{"n_experts": 48, "d_expert": 64, "d_shared_expert": 0, "moe_layers": [0, 1, 2, 3, 4, 5, 6, 7, 8, 9, 10, 11], "normalize_top_k": true, "rope_theta": 38000.0, "parallel_block": false, "weight_decay": 0.038, "batch_tokens": 131072, "doc_mask": false, "dataset": "wikipedia_en"}
Below are experts of layer 6 (counted from 0) of a mixture-of-experts language model. Rows are named router (the router's row for the expert), down (a neuron's output weights, with its number) and show model dimensions 96-127. Each number is 128 + 24 x the weight over its row's rms, rounded and kept within 0 to 255. Numbers have three digits each.
Before each expert's rows: a language model's description of what the expert responds to. This comes from a sample of Wikipedia text that the model never trained on.

# expert 1
Consonant word pieces inside words, often after o or con, such as per in operational, n in southern, er in concert.
router:137103151136114097105171143146116114121083117130071106086084157159099135145141119133141151106177
down0:131101125114143159146140093165115118109130153098151143143097106128136141107158097124139146101157
down1:125159126099137073086166129115131126095144142143141135176138094081118105090077130099104134135117
down2:135162116125142122118080139161137120113115171115151130118128138119110107142148140135104163155139
down3:130126154102141106126112083129124208149117171160159154120150116141143118161062134100130094120143
down4:141141130145141138102134110127161118123134109144117131155102123131130107137099138146124139112120
down5:131154130095116149163118110109095113155064135167151129112154126131141085109188140072150109125134
down6:137106123136105134131174110127133087155128136149094122117133167149138174142156106125143133137153
down7:103169116129147145124150085138084155134160093143102096123100130135136122168094087156105134153161
down8:141138119123107083104111154101135128143125115134124125152128136108125120118092113157149105111105
down9:130141144121156164131083124133149153218097129138108099117143161154086155146139118102124121138112
down10:152126145130121105117121140075104134146126150142154132113169104110179161163139155085110126174071
down11:108119152143135141159109127100103135124108111112092139128110153101144157162132121156154114143129
down12:143120117068153160106094086116113173153153137137146111110139115119085160147157138105128119100171
down13:138116145112095122112078093125106078079126153111117135145082139089176128115159081104145125141146
down14:128091132114091154087168174127160138139126102149144069121149143090153136129127132109161116081182
down15:156106137170145148140165142113113146086106126117142169132147119149112122103135137134174082153146
down16:128147116142145127112164121147120138120124117088108148167142123134148120140138127126087131085132
down17:160135143171133140154102123150130134156114117164131099130134130114118120179097129166121127122144
down18:115136088140154095136107141116141142168169104149156086143134101176117138154199111119115111139101
down19:123164127147157085119094159158121092130136117153123138072129178115131133157124110126113173127149
down20:069158120115147072141156105168133116164143105134131083127145136132183127105138094145090144135136
down21:149111109116134099102137138134128087103161149119139146142095122127129166124070100142101106092182
down22:149117130141145126119099140152152152147164129216145084123132118117121166141100135149155119136166
down23:116111127111096122115126113159091134086109143141140108156184178136165154114119125153130127163166
down24:121096135121124139111109147140087110104169136160103136160131122153096136189132098095158104138146
down25:135106109088162106122106184129123088132113101102119138103163123128161145119159110086177161148140
down26:118165088121144125129129138102148140119152160151097140112109140127145129100073128099118161147111
down27:143153123118113116162109119127118113189127136147147125106125141116106149144146122110122146125135
down28:123129135117065112111105106101105142117133145151123118095116071122128138094100091137164163145161
down29:118148133157118139157130116069112151162128134112145093146129074156107157127190127097113111117119
down30:156153124115115131108135138090069116139099159112141134094112076126121150091128109111131108119130
down31:107130160124109135113124123102151139158152120136181100149152137158141151158135081136123099097130
down32:079133114113182087159134118142136139115103114114128142109105142112097105104171137134130111105161
down33:141083158119130109119122150133125116103079144146154145132161123112104093184132129115169159163189
down34:131130106128128098119136134143129128152142100124156136102156072163108094123155137140136087133139
down35:103100101178192145102174151125120127095150144153117149120135143134100099157145103101109110132123
down36:136095136107183087103101118121116141149132120160082105133123145080124134129139156153143164119096
down37:149123154175133103132134153109149117137103082133146141144121120102137105131149119087082147151100
down38:125163129095150161121085107134118123136129072168123105144137103136100155148150125111133169138102
down39:110121151150188115138147111105132142113139118075082127142129137137124153119159086107133087138116
down40:138121131140114140144117139106100110110111091128143097157142113131142116189147133112154075154144
down41:120160109124120099081139164118103138147123095144168085098147129120162113117168156157107117153116
down42:151100150118131141153127131137139135125109153121109132123089102120085105090227082116134127130125
down43:109111123141112121107090189165100115133117110108127146132144093096125138125159145136155158087104
down44:182133151111120116146121118130152117147147164123141140147106152110102094149122114100089079096124
down45:166091124149161146131102151142139131120107139110129109112138116131111113132119127180183115153101
down46:163103123169133111137183141142131138115122171146112131142098106142088137130150111132160139126103
down47:110123094136133147145102088104118124101100189122123131124139142118133090128195092090132137158148
down48:134089152139116114124123122118150141154186154163141132129170081117117117132123135125114167137125
down49:118130099142110119129104161128118152109091119123121193174142164140103143137126095132128145171109
down50:125124107105136147117139143094166099145100117125131168102094130106114143143087144116123127112100
down51:123126140127070171146152163147111175082140145138130131108132128072152161116135132099086099128120
down52:118115131092166151123135118137161147117144142108119158123137138134129104161122106140134101156143
down53:082108100094074148136140142150073132128144110152099113132146149133106146141138138198119126112124
down54:161101159121076059114086070073148104132154169125111137115131106133110109145083128139141113106110
down55:086122115093095180146139139140165096131157156094150155142115148143130135121140135112144143143132
down56:133129149113121125097134124132121118120126124110104144159121164161092099125165121151109157154130
down57:150118116159143151134118125129163116125116126127121142101171120140141132136155160101128116138075
down58:096107122111148157107186107119113103093163128107113146144142177137124118137132143126148094113139
down59:076119138097144144087117140072128114139107142153124152125087157143113109124180130115136148178137
down60:105099131171160162110124122123150146121151142084142095139090122079165155151141162125110101106139
down61:134133121163102122142143144136151118159149136136137116116105109102096151168089136132117143123160
down62:105134120174106180163128136126094119122157173102171140169119187097121104144105135132106122136129
down63:114091138152111124118138158147092121114146130130143175168128137132130114155145081126111157106103

# expert 37
The suffix ic (metabolic, academic, Corsica) and word-start pieces like s, sp, spec, comp, cl, pl.
router:149141140141152116135080129140117147140108108153097106112120150110113134104119137147115098109121
down0:120135125120129165130107143149115122121112100121146120150114135115121165108093095109117115141130
down1:140151124091081134130163070149179113184119098085158154180119099121117137141122096105119101148112
down2:116107170124138162154125124108124147109147119134121141127130125163104166130093104155115110133169
down3:155112100100090156122160153084154095119137136126136148148132127138134108124055108140091104094150
down4:140113122141171133081116103124132102117115123134133157101116133150137153163133188101131139176122
down5:152098139106130111140160097125097087185126158130137110119127143165094151130132138171113134138122
down6:123085075144120151154092100177126164156098090116116116108164143112145139138145090114124125152092
down7:140151136134114152110136107133120126138146132120134136108102128084092108101125142136169141141112
down8:098150139107105146140139151178141070085139111106115141171104135118077130106145078099142130125149
down9:070124148178132141138169145143139160138154131149103148163127126188110125141094150162087109105108
down10:135139133137182138084122139119185136111119163106130120156115146135129166122078105098156107108111
down11:064102135131116163118087144100129167147116086123125114122136129131124133146111123087133148160123
down12:070086117091074160128124117128096094080121121066100102121088122107122154121129090091150151138192
down13:106145115115118096127153164145093130102156135113106134106148153109143109149128147123135067091158
down14:144166101128102116141110093124158114143122159132145144161134138147146124136128150156139115091079
down15:100115123108151164136120154141187113126128124133144119122145110127150108083105155118148160086168
down16:139166115111173133129187165128104138131165129100131135112129145147112163114112162133095148105112
down17:139118135109160142116106134112124135154113123136101096164105070131116119110106081151111125113118
down18:148129129165145143081123101146114096123143122162111139097156125101113099138115090145194128126095
down19:119140137072114102118103163132100130117109138109146140087135109122129066129184114144079147126090
down20:104179118127151102151124147154154107100129114146123150125149161177129142163132150104147126138126
down21:157130101156111151049145124129134100125126085146111145144130114101143086131091114156145144092125
down22:141154104143138095141118105120118157119138140154133129134118126073145108150107122108153126119106
down23:145112127112117133127121154125133114145165141160098091112109135122129126160102132127138082089104
down24:119117136130159143144124114092120144139099124111109055161111153096129117116121087130143150129123
down25:116144148107102152087165090137192142128087127128114153166131124131107165105112110159126107074120
down26:137110108107141137141126120095128150154168116138124156065126108161151137137091151159130128115123
down27:171122145124098093130095186124145141139128151130145124108120132100113108144112138142140150103143
down28:148121121094132122147132093124110181133120110114108131081134125104118153113135097099106108142109
down29:143120160106069125098137125120101092138167147156143145138143108094095127117088159061135105136106
down30:080138134124108156124153130115109138158093143096144114131089177093154149129160127170137109119128
down31:152126120141191172117118116135128166151098105102096146143126120113111153086095130173116183146138
down32:094098127129127077081138103139145101123159154124135101164128110131165105131136157092140118089093
down33:088145120115154166128136135166125133089124086132131132129130129165142102165121153156119153089131
down34:147124109124095127118151141148140114131133181113148116152146174117133155105103137048112088116119
down35:116106102161102114149120098125150133157124125125130193101160120144108130148213141158126128162143
down36:151156138107078134137089064136149132143137135109151107131131137140140139103068087117108126146097
down37:105111106065110118122136131081101165151110173103139117113175134124166133099049102106119140114114
down38:122108150124144138128102165128188140087098092141136161133132114151139094168098152169097099179132
down39:135160138161180118115121111101143115137124106140122144171093139110115132152144128063119110118093
down40:131133128181134106094137100085143186149109131148130133099079127156152145125164122132111132116081
down41:137127130134098154079125148129137092140126149120092096107110122130129109073123163097140146118140
down42:124113113119120125130107127108149164171164133144100157145154089153142094079102133143179119116145
down43:110109099137126126107148121123100147098149103135152083129109133148099153110137128116151150131130
down44:126141131153124142143092148144147137090153126137161139133131105119104112118153110105089117145071
down45:126121146108107114155148141112110124115117163130146148097145172117099178108114107170095124110126
down46:097129118123111109088153124153117110137120128108131135158115081141167114132157155111122139104085
down47:121135172108152167103139131083137148111154175130128117132083067106104140098182126120157142076126
down48:119120120112166123110094166114140094137126147118144131135106158114164156097143109103165133124172
down49:157128087094140151150155115171146111139115162105169146101048144121158115145097115130116155114127
down50:148143137110082127179126146121086159206147127150124094118187120143127103150141129144170138122140
down51:132165123087132120140126128109112117128197149120135110135145115140148162105094109138073123077105
down52:166140165132158137116156128132148096176165105151106070149103131135119147139179125138081146098105
down53:121125131126143116117114113090128139122125189117094075137111125134131134128134114107081145156160
down54:142175157145105078124131108153110146108115156161117142124118105088107088131140123121126095124089
down55:120107170145109132175129121113151101121131087160108096160137155153135137127131099124104100112142
down56:146128137096146144117124159128139085159155152119104139123118108100114112115171146123116133142116
down57:142105125147139115126111126162117078126116111064115113147109115112120120107149115161109140151177
down58:135132155144112103134157129166121101115164095132119095075132096124137131131159108097174156142106
down59:111109129190142084120129094120154108129142134137127132159141148116154142104065156127149114143113
down60:118102091142098105111108141132100109133126119092142157107130092153102153134179134174140140139104
down61:146116136087152151122133137120146120092075147125091127139113123143146108111046138165098152105152
down62:084150108086147131126127100142132102132112115134137131120124120122170132141114109100100120130134
down63:147181102130086129157131159120133088130138115110129144165105158124149137106154102106132153128139

# expert 15
Inner syllable pieces of surnames and words after an initial consonant, such as K-ra-jicek, n-ort-heast, B-ang-kok.
router:096132142114120102132147156150120163136150167165168145126147118110153130096078143118121142149138
down0:155081103131144137129116087123146095118129165115135112087132134123129135143125141109080136098092
down1:163116131137068036110177137134124137116107106106152072103140127119071121110164107106125110103140
down2:169116072124161141104146106128148137170142075077135176159127178093108163122108128105140088115146
down3:112134141107139130132088056108173105113124104144101121133106117174155131127073129134103161134136
down4:101107157160168105145139129136112118144146126128118111146121145091176093162174137131109119091117
down5:130184107103115133095149157120137134173095147116126131146119096091148108084140125135147104086113
down6:114130105152135131133104112148098113144145147110136118104113091095088144174168095141150134138108
down7:147131143126157123125098137133146123118160114141119139161140168099100121128097113153117129139168
down8:120167160111137132101087115137135152117135117121108135099136123161127131119114152158062174137122
down9:171095129140119168131219143127130120095099146146135145123118121151158122094064144116155127139110
down10:175144111157141090101109132111135095149155118188136111104109120143145105135109104125139072150130
down11:130140138143141126072154135108171143125138077146126145164135100124106149176152141167146100124124
down12:064129133142086132123125152139109124127122119126111136131115114152164129178188112102121137125122
down13:104106106147110168155148176129112151102111165124096161118129133130152103120148152127126093165122
down14:136169127147108130164149105132147145149169153164104133095168183108112172112160132142119123113095
down15:165108096121136132169124150129096122165138103100129173122134119149146141164072119121153145133126
down16:116132146153085144113124121137139115104129158153106131161164165136113103139154137075130190148135
down17:105109138173142143126123145130152108125132178121139092130137087092103161112132103160105150124123
down18:171140148174111149127136111113162126157123104114155153110133140137099156069124119118133136136142
down19:093179087131168145145133142143175129143124152127152089122087104132108136142149120098136082098127
down20:091121142120081140137111101150126104161101095148132131108153136170138152161150123125150139065152
down21:111133126144110140101144125094173150138150103138105130149130147166134134141131097087150152088139
down22:144160096139120119097146159127105138132130124099099094161141123148145131118076149147148144086084
down23:153139116116131144127107126150155106135142140096097132158147157157130128131109135156077111140119
down24:150135144164059103126084122109074132174125138162124138142080117124098096123119086115106111159133
down25:124063116136106088130104130129092102151149099142154103114165108141107079140078102126126145145136
down26:125109142150091148150120178109097155179118105163165095111144104091101115090164132156128155128168
down27:110083118128121180135112150139134127129141117139114176155086132089121110109120123140094140072111
down28:103189116148091178128084086113133132107133143107123093077101176151116150125113129147127138131143
down29:093076130137118137126177183127117123112125109111088116127126134110113088138129127141125114135112
down30:143135126144113111117139139111138178122102161109119132133160120082163127182147172138097144111142
down31:153112135111127111157103110134167100155139150093190129123096126123140104126125088148070110145121
down32:122105164090152115131116143146161121207102122132129132178113134177132099116097138096085111133141
down33:179114141170112133140083146156092124156167086088138126113140120097129138169165161120119125103110
down34:098082139113123094149102112129106098114098110090100094145139132133118145139171121148104142184128
down35:100120125127130148134117139092138094137159129127113123149107177119103062167105106131099144103136
down36:102160107122147143096103159107134119134136147145101183138109163122141118143133111166129154133144
down37:127126165138109111135126149089104136088106113123164102181169120078117115082162135090143134151099
down38:162125126119124124110121141140101149135120141100148184110118120118118104157024147179161099092158
down39:080136103087117131148127132173137138134117141152125129109120103139137117156126139142065115108181
down40:133147099116151119105120142131138129103162124138131109120134176111149094158099107127082073144092
down41:178110143101132122090110101142114120171107133119153100109129164151123174139085089106144162124126
down42:107138100124085147124110154102136137142171111090101125124126135127161124142142132088116107150145
down43:138160087201145102120130128130139131125114111175138066093138117174161087120109144156097111074068
down44:104131191110093143124107162133106132118133159128132128117159096123098132132203116082144154151134
down45:098138158203151127108104114127151130126151151129113114112147104123145135155127097137106131122104
down46:178122150151119148104171169138103142124131153165115149172119088149102149177106153140176126171108
down47:111105137151165135124150170146104137128103130147099172117157111086191103097142148155171111119115
down48:110123075101184142120140154127094118114169137124103105136108147112127142098127077134087163113122
down49:108108138148134146169121125075136152079097146161118086118086108148124106158186107144101108116144
down50:132129076147120138120163117118104147132148120107172147099114144129137150144091143144146118185118
down51:102097107101131147126098136120122138153141127151146158144123112092135140110141100143100099105119
down52:198126127135118113136085149115113132138130121104167143127137125149154147133066127166109102156136
down53:126103108123119152115098065095120115111086119143149132135122149109153141116105132159125151153105
down54:081142095113124118127131166152166175158128132159124163120138115140135144142169106169149104142139
down55:164115117138108138168139146126165131171105125143110104111140105125138141100122155131167124140126
down56:126140142119124131089159121138151141123136136143123113147124115157106091088177129137174196114129
down57:134100148139132097108115111131173099139136126134120125136123139129161111136128152164102114108123
down58:113181134106120141098142118148092134117111132124146094091170110120149135130141144113138124177138
down59:117114097144147136141119121146107164157124090128159120113128154104088097147147133121113128137106
down60:136129121139111107139118081131137146101080143119170129068098125149125159084134161170089124072145
down61:136154107123133112115088152131140132105132092114130146123133111120119069150106122145149100140066
down62:117080115158144106158126104115122094164107096143094122114159132149120135127092098147106163133134
down63:175114092141084122080106147107122124112126149134152127129139149109135126103136129129128088137104

# expert 46
Spaces in table cells and inner pieces such as id, ut, ult, ff, in Splendid, Distribution, subadult, simultaneously.
router:141099113150135088117132108100122137135154109155144150161166130139145146103142125112171110152103
down0:086130097128145134136124126128136100145132179089128113139165139134157131152132063123112104124108
down1:142096123143120112176109105118117135166121074147121145138141118115105096167106155158142140133106
down2:117116147140129134139109126128113132120143143153121118146099133115107147115122093164139085100143
down3:155161114091112177125102126151122102125123137097155146143119132127157138134111146143134094119144
down4:145146091135113126106130072144122119171141140153131156119126153142130102151098131102103114108153
down5:171098128076116153118112086132141122132136128126131115139158107146125088128124144145138154159123
down6:125148139128083127141123185110105129128117154118133140113120111124159127093180144111159102162122
down7:081141165126114144118108110134130167092131124145128128127134124146118154194213141120126110118134
down8:121107144120120155140107087131096126106131126120154133135089107129124143158176155119111127161111
down9:115147109150161110157135125156159172094149120165107146098153129168129149139095189159115181149148
down10:115176149165146146087164139163118093104130106130107150118114166147092099129162091099133124160133
down11:145149060118163203129150157163123131098133103120133143118140154143143079112061132155088145114154
down12:163161133097109110161116122169133132105122103106141105127124129073137116103040119146095107148117
down13:148094153102131140107156110110139135168140127153130142175139082126150107114218114163151095173103
down14:141120165136126114101105084160114156100119109155108139148100159119132118083179105133150113157079
down15:126144145112149119111110116133134155160160146132072118153156114139138131132116143138089118141139
down16:104145118085113117156149150149122104098121134088155134135104116150099176112143123129113096102165
down17:163106171141116165141116097157128154110112077108178123117127086161156133082157163141135154140119
down18:138105131137132152154152113069090108093102141095109125161102127107161137125156151129147106104135
down19:107129150135127163137107140080125112147130124140120132087134116146131174151143152125102129116132
down20:127094106099136095068135109142156115145117105118123117104126149145188139107126101102135160144137
down21:120155129116075125127058141150156131131102112142172154110150137111088125135169141117119146146124
down22:131110141177098128138128101110094113199130154129169130132094117081123122090159129072154129136085
down23:168108110134129105134151139126153171134101076120090180146141151121148135094151129155134129137103
down24:115109142143116136149156162146130073121125137141153143109145127121125146119130140096123099107139
down25:115125134149127099155120132172127159107106111110187117143161083129168139172156132106119137169111
down26:138140106155141134152116123160128085086097164104150146138118085139093161109134097131144122096137
down27:116141144117134119085152158144137112093144100149092114183108123107133139151141137105174109158149
down28:085117140141120097128152113164138142153120124169095145093174147092098118166166149130104164128101
down29:095135130072109138173125145147134160167117096076125146121142167153138129130076147159154127139098
down30:149151137133148104132113124140124125120107138154163120072140169115117091089098149109139154160150
down31:153111133152119114148109104100161101130134133138110157157067133109090105096160133169135116108151
down32:128131090141089128160089110099157127149120104166124155133129128124181100145145140090110117163110
down33:135102168094101138149089140109119142113119153115157131124134103126098143091151146116121132137148
down34:131130155112157092132130106136130129078121125138136155143112120106078163101159131161174122132138
down35:126180144097141164109108087140180093082148103116100152124127127155129131125122107112170115158165
down36:170107145163133166122089125131143143115132139149133146091164120170098111126130083128102156132114
down37:170134143122108123141125133127114138127145132133102130126160134150144128135166139139146181107118
down38:153160140079120138110176139123139133089141106126159113134177083129126092108116139131131140140114
down39:128124150154115158154131126145069129106142130112157135158184125143164122125220165142116148141150
down40:120110107130147154107115145132176136117113162165124130123140149134142114094099132134126142120087
down41:181136154158118123142117120161163117154119156094136176127106117130131150123130115150142131113162
down42:121113112147124118106081128121120112142136099160136111134140149067125124121062117151130115134141
down43:176110099142184173111131121130132131134153088143088112137172129136129151104090093133134171127167
down44:149146168097111115159140096167125126091166108120106104120137098119151125127095150119116105132134
down45:147156151117112153123118147088092151113141086113125138126123127096139155082139099125169143137148
down46:115113129138148105103134114129101139151134159168098122102142111122129129151166128150142145103098
down47:141114114177108114108089121124116125118115090151120118178155111118138100127141164085130110093103
down48:118101102144107163144094112149102144099109112141111145102092145076132093098157126093122154104153
down49:136097120140112130129116111166095122128130117105097101151140129108121135142148155095130132166174
down50:143123116145120162098198158141110083151124173164134129094116150154115088108128160174156098088119
down51:156078133150113150130105127190146142130149118165148138102097115123108149123152161151112118147119
down52:127095078117147147131116150154125146133131139082143154145125150111142136171090093108134074126138
down53:160106152135115117135133093145143131080098135119181134148113110147167166116124099149185140077137
down54:138151058102156113151142153087123137152141116176131148112172155084132101110132143145130131104150
down55:154147155098076148138142118167148143129131109123110122099173151122134164112133137115110104092128
down56:114142130124117142094166105075129181091158144159118133101125120126128171116173127133127144127116
down57:114112126131152136138081141091148141134117171172108118144144078138139131139159119129159128142137
down58:131166146103086133129112106153111135152150089142140120122115100104100083130106110079101179155105
down59:157089102109116142098116113134098108119084137138162126085100077127105128135097116147145102077124
down60:121139177159139108107135151099132140125123102119112141142171096120116114128150124129111126136123
down61:095120135169094130086131090112148092170122122165166134153137134105112105153106122115109123111129
down62:123102127115108082100119106128130103164192126149151117117096161125106130124173139103170132101140
down63:112105151153099120128111112123107163134120101146121107143156148127141136121147129047124108160081